{"hidden_size": 640, "router_score": "softmax", "num_key_value_heads": 8, "head_dim": 64, "vocab_size": 16384, "norm_place": "pre", "tie_word_embeddings": false, "init_std_down": 0.00417, "weight_decay": 0.14, "max_grad_norm": 2.0, "final_lr_fraction": 0.1, "train_tokens": 552600000, "max_steps": 4073}
Below are experts of layer 2 (counted from 0) of a mixture-of-experts language model. Rows are named router (the router's row for the expert) and show model dimensions 0-159. Each number is 128 + 24 x the weight over its row's rms, rounded and kept within 0 to 255. Numbers have three digits each.
After each expert's rows: "raises" lists some tokens whose logits its average output raises strongly, later layers aside. This comes from a sample of Wikipedia text that the model never trained on.

# expert 12
router:120110106117133107143110151153121143140127125126126139112116151106128118105133082114127131108138111140106125154104145150091104139111106111120155150103118131112086143117104116136160137120139140120049118122140136087169104102167146102139125139146107148107130150110161120114134152129125134175084123113148102173103125132143156127124140124150131114118125136128100136098116153070162155160157155132125121166134128106085144126142173120148157100142138163117137139137099173140145112138137120
raises: " ", " in", ",", " all", ".", " as"

# expert 7
router:192138155101097164111077089122141119141143182108166144112167137139134137095121097153158059181115158100156151123098144115135149160071123112134152148139162129158146120115123179071176110152135127124117136144087143135107144145120095125110158087146135132131128127116106139139063126151135074114104136108123130137130124106134147152133144180120135100129134092146095115089121172143127106181136116091150138095116143147172147122076104150108110155117099164116157132158111134160124122147111124
raises: " and", ",", "am", "im", "ou", "z"

# expert 15
router:136137120135123136168099114065143106126138119131094093114160058204140141109156120132149135106103119124131078111152117118142175132166134112141116091090102149130131138135137161160130127141129154086138166119150102148128140144134126128108128154156106119138088129120073139122109081140106140100117168108128168115133155181151109161135113143114122173119139129088134110125111157131072143108117135123109157079083129129149122116120083126138048155137133107104101108107104123138094120148136125
raises: "2", "1", "6", "5", "14", "7"

# expert 1
router:140162114128136158118180098109161143128128134135171117122161142100112133095127141131113120094102121107114144160121106128121187120117140115108147102124184115085082132109127104120110102166154155132144105126131176111169129136119146131155117128129135175106126167142124129094141156161129119164159113136131138113140139099109125112138099150082118114121118126137085147173125079126106130156106132200157115114131116204110152171137122164089156159106128098109143116107116108082161148168103133
raises: " ", " and", ",", ".", " P", " in"

# expert 2
router:148122103153161143087129146117147162118132117129086110101137102165114124114149132123146149156118142120112094123134092149134110135127119122121092135107104132175146166149137159141104182136104133117151148088099106140121135123137140178105137135151204113167088125143079094119117127095097183102140159142170069133149144133127142143092107149131158120121129116075181129148146105122076158089121134097131125085123132117133093116118086133138106130116139092111161108074121124120135162118146131
raises: ",", " and", " ", ".", " in", "\n\n"

# expert 6
router:119053122122108089128172117168101126124140118169150171168087169093135112171116163141106162100169101155134148107109131158145098114128135110115105103132145104161100130132146135077116140125131155133110126113174076126168114125113090112108140133108140096126118108149143091154124129109131109138134122178111156094105144135102129105103103113130134119143110154160150132091147065120162138102098140142146150113168135121088114096118136153170125102131117108133080116124159075188151126120108112
raises: " ", ".", "\n\n", "\n"

# expert 3
router:132183153119165184128088117105116092124157157147135169102159085132119132071143163138120125141125106086142134118127140136114146133172142147129140149131101126134114130110147081129121102150088114160103131123120134112118114119084154122136125091109118144115123103149106087138116120130134100120117116084122129130126156148050120150116123135104129150114089132130094132125151151159130106151123134137091163118068134157155126131125132090107136177141127135116115125177104099146122109120112101
raises: "as", "am", "im", "in", "ik", "ley"

# expert 0
router:120173085060125173095144115158120113121108086118120123077105145140136153128124133123133116148102113112105093145119086176125145135105147122069138104117138123153133126175130137145111114091140131134127115135103148153117117124090102102119119138107151142155189114140135159122152114129162114121128114152099094125150120108114127083119124154081133101136098104139119153115091109161119113130161139151129127158185105105133113103134117113121156146111112136121110156190124106068130087108104123
raises: " ", " (", ",", " t", "\n", "-"

# expert 4
router:134117127138146114144108124151127097148146143107125114124124110138102108163132095101111099118137148117140148130120097156128140119107153138102119127131085140127151140144138096189157126117109135153097134137116108144101124148127090124119113147199119143177158153113115159118159128109156148161165103062126124166147128155181141149156153115136124153118117145100134151167109138118137058118131151135098103105149130123173128145146124084135177113134151110149138148120128146110101119143150128
raises: ",", ".", " and", " (", ";", ", "

# expert 9
router:130125115104115111094095119131140110147183160100128132145148049135098143105143126094163143157138136125147160114132137117115120147097098158150124142132103124109154108121138098075153115136113094127081148130128116112112119164118141137147125107154124074137095118150156146139199117129166073102135129131149152138108109105150145138134137102162140108146143092155084152096134202108185152164156117055086154140126138120116160147112160145144159144136154129125122115133105144113134137135133144
raises: ".", ",", " ", " with"

# expert 11
router:113109138145157121126125126149173166125118116123077098121094137104157109077118129141113134143100150114124112118126141106141120123109138164132130119181130118126120130117099135091104111150138135094171179130114149151126110130169155144134134122113131146117124128121098143144127157130132180088164155113106094135147121083100133151138113142137141130187142129155098092115124100157143142124133099155132089126188180107098123116176150167111138109121121128119164117118134169175109141101110147
raises: " ", " in", " s", " all", " a"

# expert 14
router:156165146167135166124129121091107128151081139119119121096098158165164138105143142171109159157123111154137079128137125052140131133182112140131090116095150127139101095091128163135129124141153147138113129106112117144095106128169121167129108133103113165113152161111113148137111147118135085129136127146112147107141188157124153083134127125101108089131138125124127095137128158115132108084126121094165123148131115131153198073121099081113090134096144123125124133102155169095141108111141150
raises: ",", ".", " (", "\n\n", ";", " in"